config.toml
hidden_size = 384
experts_per_token = 1
d_shared_expert = 0
router_score = "softmax"
routed_scale = 15.7
balance_loss = 0.0103
balance_bias = false
init_std_router = 0.0145
lr_router = 0.0011
vocab_size = 8192
norm_eps = 1e-06
train_tokens = 1925000000
max_steps = 7454
Below are experts of layer 2 (counted from 0) of a mixture-of-experts language model. Rows are named router (the router's row for the expert), down (a neuron's output weights, with its number) and show model dimensions 96-191. Each number is 128 + 24 x the weight over its row's rms, rounded and kept within 0 to 255. Numbers have three digits each.
After each expert's rows: "comes before" lists some tokens at least twice as common just after its tokens as in all text. This comes from a sample of Wikipedia text that the model never trained on. Tokens count by the router's weight.

# expert 14
router:159135163103130078131109104130087126155148168141124135142128146183150116118121161159122118164126118161138128130114159151139179148115140128157147126166112124134094132154075133117111114122149123115158099136149180148121144167100166133149138141119168172141104100133142093168135121140086125141
down0:109145138110146127102122141131112155135152137162110113131136068146110143157126166115126158150109129133105154112140104129099092115093126156116146112122144143155110119099088131135152125151186117150164135147117110127150152121135131142113087143169126143144151163070108119148109144114103119087
down1:145105093113121107130145135132130154153152114150081103088156109143161138120086132170122171074106151124150128092136145096113100125129107135126099130129124214153111137115119134129165090123089136141114090102175122134112139158142190116143054130130103124144209083140135163137106110124111124075
down2:132093136181123126142133130148156099120120121144110153171107150169125110139160134089147155131154126099106121135095092163146118113178108148131140165111132132143120151072177114131128108117151142144111153092128133117161134118133157145140145171144119160168178172092121102095154100155105143136
down3:139132124132138138134124143190121091131145124110159161145160136098116109129157121119092110148138144134120152124089152109083131146181130157107145122115142156150106163104124132125113142130105128121115130138154121140118157174127115137136160114118128163129119137124132106149114147126108148143
down4:130126181110109118128129097087100097124104129161114131086093125131122113113125140065109139118122131134142097117100134122123121124118157150140153116146129134160150137112118132176130111084132152152082138122103142183111088109090156123078079107130170094135104151119134104094124159142153125117
down5:108136114130123154084135112092154135140070164140143151154149118134097125111134143124109140142139141148107123135130136154107089125125120132152154146105108131135136118185135131110148114207137106141121092138117097116170144098142117097143118129079116114131127156139127128130122089110111111164
down6:137117112140131146178142132169090141134150188119144139115111056132109084088122087160118132142103154142115091164127136103118113142137080121133135130098103150109161148184146115131100141129114131122171102084127164148161048071157170109110170137120122139126104132119126177169162173133130128144
down7:135108125159108141124097121155097115147117086109124116099140133109165097088087114142144123147076124114123141198142156088117155117114151140147070162099127145104151142151088131128071138139140138183135115111113149107166150143139112115138109131118126139155112105096117134131168076137131144106
comes before: "\n", " ", " 1", " 2", " 3", " The"

# expert 31
router:160134160107132076130113105129087126159137168141123136142128147180151119116122161162120117162127116160140129129110159152139179147115137127152154124166111124133094131152074133120115115123152124112162098137151181150124145167103166133149137141119171174143102100130143093168137121139086123142
down1:137155098098123104118131114122110124171118148125105138135094133128124162082150101131126100191125108178129149114155108136114147164119157073136128120121125092137145127132117109165160124113135129119099096107109131147143107106113159157113140111114117126104136104097110156103113133106124132088
down2:112181100110114156132112097140147148152104099128139102094176114165129117120143098148116198111134130141126104110140118136109119114145136138116076122090137098165125111105142131158125082140114127158119127079104141089107137125119123104114162160180127116093175113104130142114179167132135074118
down3:150129155150131143120168144116126133156078124105078076129138145118148127124097086123144140141154101118180125123151134109141101145133095120123134101102153081119099144146130135126075158107114145172104186091110152116125115155123154144088126145124137114147151143154126172091155088114109149100
down4:127121122137146159161134173089123145105137130121125139164113144121101143101081148081071060130136133137145097167126111151140100121185107148133170148164098139110127173088134090137162155131152149119138153102137062154165106105110142111154129109148146092107156180126158104110137097142156158140
down5:153125112165152121123102086099144110126146138141156138147088174153117110130103137173134130145158141083123119131101120127108164102124124120125128177078158133109139145114098167114129129116203150140098115067138100105114120165154109105136124141105101147101134112132133180109148122122133130141
down6:133150121114138110125134108081080157108106146130105144133114102151137120111138123126152147167119149131148144145122092101113092102131143123122119115133115105076116140123162142124123105131173137137133137111182138139121134131134156132076114112157126145143149129150135089116161105109156064164
down7:158126104121090136099138097173151099100109090114136121154100116137118119116152103098149157113078107161143132128116134121129105190177130114104097150117114139153115144098088139122115109149105163154108134125141084191134150136115080135144140148080104123140108178120153156133125099148114100097
down8:108127128114113127119098106126112124142108117073108079141107132130146120157138138095100158116124131131132083165131100146126165154161165145143064131159089176135089111189111116124155116142118088099133147149121138117131114114124140171152126101168104136101120138120109159145119171115147138150
comes before: "\n", " The", " In", " He", " was", " It"

# expert 8
router:144123114116129137121123112124133126240131142163127133152106101103134158119113124154103136101160141143111133084093155169136139149144098159097141108154152091164119150152117087144126134113114158139154090100123102125142157115131132149149120173133130109160117107124134186111090167129127110115
down1:138099138124121131123184123111160186113103128126162153120118177210122108118164129084149148157154098129138128121123095157126089114148152124055077162124099118105097161143127177091111136131132106133072120111139121133081113141121096148111134141116169099144138145150154136155167140110085122117
down2:158125161131141134164112128127134132139090109096117099159123133220151122156173153141149106091103117139138125164132110103026062139078136155090086110144123117137119128140158163095132127116148117076098127152131123134079135123082118100115117109131133109159127132129103121136129136136140113128
down3:152142178081133122180156144121107137100147105122109132149112135155172099109124128144132088138109176131126163129151137100133109121092123119134137158113119111120106129080069128106161107156111136086136098089119154180096158109094162097129117124161089113126118097139141092171152123111132143176
down4:126101166132120113142111128073114150128126123123126149146119120090110149112114118111109127146136093152108141122123148090097184091098120151066106127123117137099101160171174135147116116115083134151118162113124106116138138121131086132121123156140075136143138147153142127157135090140117119156
down5:085125172099122172170158150131136112159116135141126135134120170099141155124127162114090120096084137139155099098139154155106149150114118165132078144160092136128136158138126092104137131125116121112155095164106165173159133144119114101146124162144178129134122144150114121107119123132104117127
down6:143104094145149136152116125146156140098141138166164148110157118137157184124121150137084138119137140150124175115103130172176116154155151115129130125104089144157138120115094114122140140157155130149125119097151110139146128113167130123113071142134117119114103147121160139133080115151136143142
down7:144093113121133134139162143088116161109095155125112136139118176145100138100155130144100125162138101146147164175135075087166121130137134089134101115114117147133122145120128138090131142145119148131145116100158137104125129141175151071118130121169145141153170156111093114135173124139128115159
down8:135142122135134125111105117138113126116188153140112119180137127115108140118145119157134116136133116121095099138127146093156160131104151125120171106126131103100110121133134117123088114141147139121094123098138135144115128128092116127139133122131105131078146112112096097130128129137132141161
comes before: " and", " the", " but", " which", " a", " he"

# expert 26
router:112114119147136174084111113154147145131137139145146131067128133074097137131141096090132136137102131119108117134138118150135106110156110124105114121105156129142133117147165101160125146139133153122111141085128136136139154134112132086094163095142131138132125136137149126082092127173094127128
down0:137089102148120153130127150120233116159079121154135135145087126155156134128124089126162087126142130155156143122150107136100144121112090160128084166086085125130184097087169125146140128149137124156137155160109143167136126168158121134169111139081144173147121133134112188123154135161130128100
down1:153119170117123118163143085131089149134121138127133112168101130150092118151138165103091149187142135096125113120132109136148196138144166116091127088133096087111162108139118144125089124106118148130113159144097136156121155168141159170137119128145087149173132129139125102136141159106144129123
down2:146173119162128120139201139152126113122168111139166161085140138143097135113109109167073069125102115144123126165141103141155126091135125141120150170125113113114148135141157098128152140085086113114128162087104113069150151109133139095132156134132113088146134136100119182070115135118130119147
down3:107143145124165125189152105108134135135176121177128129091139135149137152136137122144094128164122142110120128146152131132071166136158134131126121130143110083104106144159124135130084161100124146120163161105133093121134132169141083097145132117124158136088116127130129108136129121141126098122
down4:131153059110092156167131141121107114152144123137107126110125121112126083128139107143106111114134103159109098121113112118118180139183128114080129148115096134128152134146133146124116099134116119154110109134059160159158108085102140097153120132125149130108133147173077098116101139107160097114
down5:130172130116109114131163091078121129141104105132118127110130141118124148136112148144135148132117174133122129117138113128107135162108083117102153124105105117119141119133108138110132115128134159113102169185118130137153157121137185130100154119121127123154114122133089179111148146130137104164
down6:074126146157164092156120052119104131153136119121119123119135111078162116159141140097149137112136151143095134143107121199203166143135095146110087105111116127076122141096134153153159099172113127126134132140131133157115114150100137178153128131128113141126140119121107145111156128122146127161
down7:119117157119149127118121119034129099146060143130126165111094121120133114088155083060090144127127156118136134130118128173164144120122170117142136127135087104154141183165186194153124124121141156121142127116148145152097120146147126147109099138158132086110114106132105094120144118086152123149
comes before: " the", " he", " a", " it", " they", " as"

# expert 15
router:093129134144134148148122157120165123098137104139090143140130122057144137125107084126136152109097114107108142148122121082105052093114169129115153117148144124098159134100135100103138141125126108163085154168144110085136117099131111136109140117085114128107128176173095107143114125116128132126
down1:146120116166141103123134090075097099125133146073115187144129151091101135157140128151115112067143139137128161186154132149114127112134106137138166129118158139134089169160137128148097127094116121126169107166115120100166112115128159114116167127130131131113088099102158131133183129118142119142
down2:137081124095092122129133134109135116095109122169142121117133139163131120112072122176101153095118131167101132096142169112124120100135141138098146126149113133150137133166108145154070149121132103131136138122140117085155153177137136145127155114120133127106123143123126129139116131136137109129
down3:077127125115151101122097146171124134115093095143153136126101119164091105108156151119104124124153106117140095105120084139182160118170147120145165138131116163170148162133145147116127099157141114122170119088169132108134136141139140129142155091148081106108187130131173164111134087110106122135
down4:168150142170134141119130156110142127173111138112109139117130129154134084174125091122151107129137133148104077155155163153143148118130149102139053138126126145170153146149119136125097154132106101108135123158149119148169135121105129120131155113169071149096106134070146142136102113134141111090
down5:135127096147088161110148128125100144161062123125135128131130122132119114106115104114112110113133110104129088196138143171172078160118111144112073150132135146156138124150106130146153119164154136166154164149113182132139147123171132123115153152125115090130132124103130097105131107133178113144
down6:102136154129154115113103128127145149137069126119132104100106151111151126115159094147130089149108130119184119130163125148093173110141121149111125160133112128175091156154133107156128098136122163126142123136145096117114095116111131130145129137126127134099139103119126156135132137089162133097
down7:150124089104145175091128127149110149175132133141124117155154122151115117142155106136150091117142092083085086167118151126169135143116140177182178136125108094135147137133124165106127170151144126108087103118138118126174137125124154137177144118148095156085143132112137126158167155121105118169
down8:080078124139108102105101119095129108102107139127093119115152110131147172085140124126126109116122151095161114116132092151135082147124148190133171119140116145122163142139123096128136122131104108103117111121159093150126130100151097142154124157125149166149132119104091137113104124161128118087
comes before: " a", " to", " in", " the", " by", " on"

# expert 20
router:160134160105132077131112105128086128159135169141122136142128147179153117116120162159120116163127115161139130124111156153135178148113136129148158123165110123134093130153075133120113115122152124112159098137149181150122143168102166132147137139116169174142104100134142093167136123140086124140
down1:156100093171112183160141094185111088146127038099109131155118114125091125132160117100147132164117112102146127145131140128132159138132171184152131096113164107130104105137167083118152163124091108123149162090131124116120156149137111156152175083159120115127156136118135100102121094139150137149
down2:139082112135122164101115096140098073135147161150147091141154106121149128103115126159134110125109122162137168140151115173088089104168164134129160153111169115078104134151154167156111107162128097200154121117129130109115126150138145144150112128107098142149149118111108106080093131091110118124
down3:143130121123129130100075185097165148116099157138131167138136119148103122097124119153165087136141160160125110128106130144157116140168154139107136145121122093131146105124131115133159103107109127120146106129138122122136167130165125154131139107202143160131137099124122187123150103177109166131
down4:120099141141118149133152142131120121109113152142108105130121091101134108106138102144183113095174087155142119160125119170128126126108152154092115128129115145137133140102157143138108125092132128131159119126131147160132133136176095136146113162136104091090109116119120129103192136150116138167
down5:117092117140173176115127128144141139144137111157121077124134112077122121100106150145099134127108156110161133118091137093130141113120105149122104119142096125084140126110126114153163133076135133145122191108153147156130143118142103102122131119093143114129104131114130141153161133202091152110
down6:151143164137148126156096144116115107179154127087117130160147121152147145139140159148144108155166130132161108168132102147085111142157116119133127149111187114120109164089147160124098155160137097144147131115113139109150106129142132102094093111083107108142159126143126137088143132159134096133
down7:130103102140161139128151131167172141150114150132148087133133083089104147149133120132108149118101129135159099114159155098112141144155142125135146139105103087148163113163109108091102166148141146122077123135134149154133142130114141119115098105160131151118122126173155179149119069176179174147
down8:133144123097126119162154144110128146093116098122157116100091174081140065144125110151134170149171144114089094138128116106126150143136119144132125120115189139113126107101141141092085136142148130116169101099063152155134086126100136105169123145135139137128160136099139144144134116110141129080
comes before: "-", "\n", " 0", " —;", " ", "The"

# expert 0
router:103139140117138122144134145139155114188131097110152170156102109127126117121146110111101126109133126102149132136128083144129142168130114127108125145096154167115134152126153136149102114128099148134134126103155088139099101148131117122132134115137077084113127136099153204081123182125153121150
down1:126066130140166113120103127146146105153126151136101132133152094145153120157144112138112117105156115108124084118133122112141237125146137119110150159169147147140106102131146079120111076126127167126130106101109103124113124123184128158099130115134122101139125114096133138145127138139108145135
down2:160112172117131132119105131165099152124167103103130127165139141181145126108118156137108103139150133116168148098168138115091092131163137117158161141119124128092107154141138125119154145131101126128121141131140145091123138102135098161175143132128134105120123151124130101114127117103123138117
down3:108111149106144108128137100104152106142167133086117119119132115099096130133132126158148124111132118119140145147125134129160069109135166114170092109119116147134134136148123161165129124143111140160138145136132091155122117144101108131139109156129097122119150156122112140159137130080114147121
down4:089172128072151143098127103090116111109147166118117142129124140105147142100136092131103086090128109151149120119105123142092158114128178114098134146115142084147102117153147147106108133144162085154149140117147123120133112138150109090154093103177112120126127121120158083114157143145143131106
down5:149101093137127118148157123148134146127147107081110106104152123150130109133101122118126096112082143093124106153129139139106156132088133069084129087113108164119139105121160136118090133155137125129169139112165091148133119129160132134102134110113137104119160176088116149139140101152117100128
down6:121112165127133141144139118123159145157149152153119108131160098255124155138155128154138118121126156132136125133149133136139255134113149124096090144120118132135121124123135170104114143123114128134109087123143141136144124116150122151098110121133130134134158159170168104138132125148122133118
down7:131105134101114093129113145131155134138142116152115112119138157134090145104178158124121122147130131142125122186099164158110183118132140133155109117081117136145142150137112156100145098160131133132162111088152143100121134119101117130121147134132113094086130124125121125141114138126092145164
down8:168094151147157098151113125113092123100140144136136112152127121151140104119130139109086181104149117121114110140148108122219069132132119134131163142131137129104129096103137129135122157140129124142120134172149156114150161123142094121153111131087114138147113094144156148165122141084097177145
comes before: "\n", "|", "-", "==", "===", "The"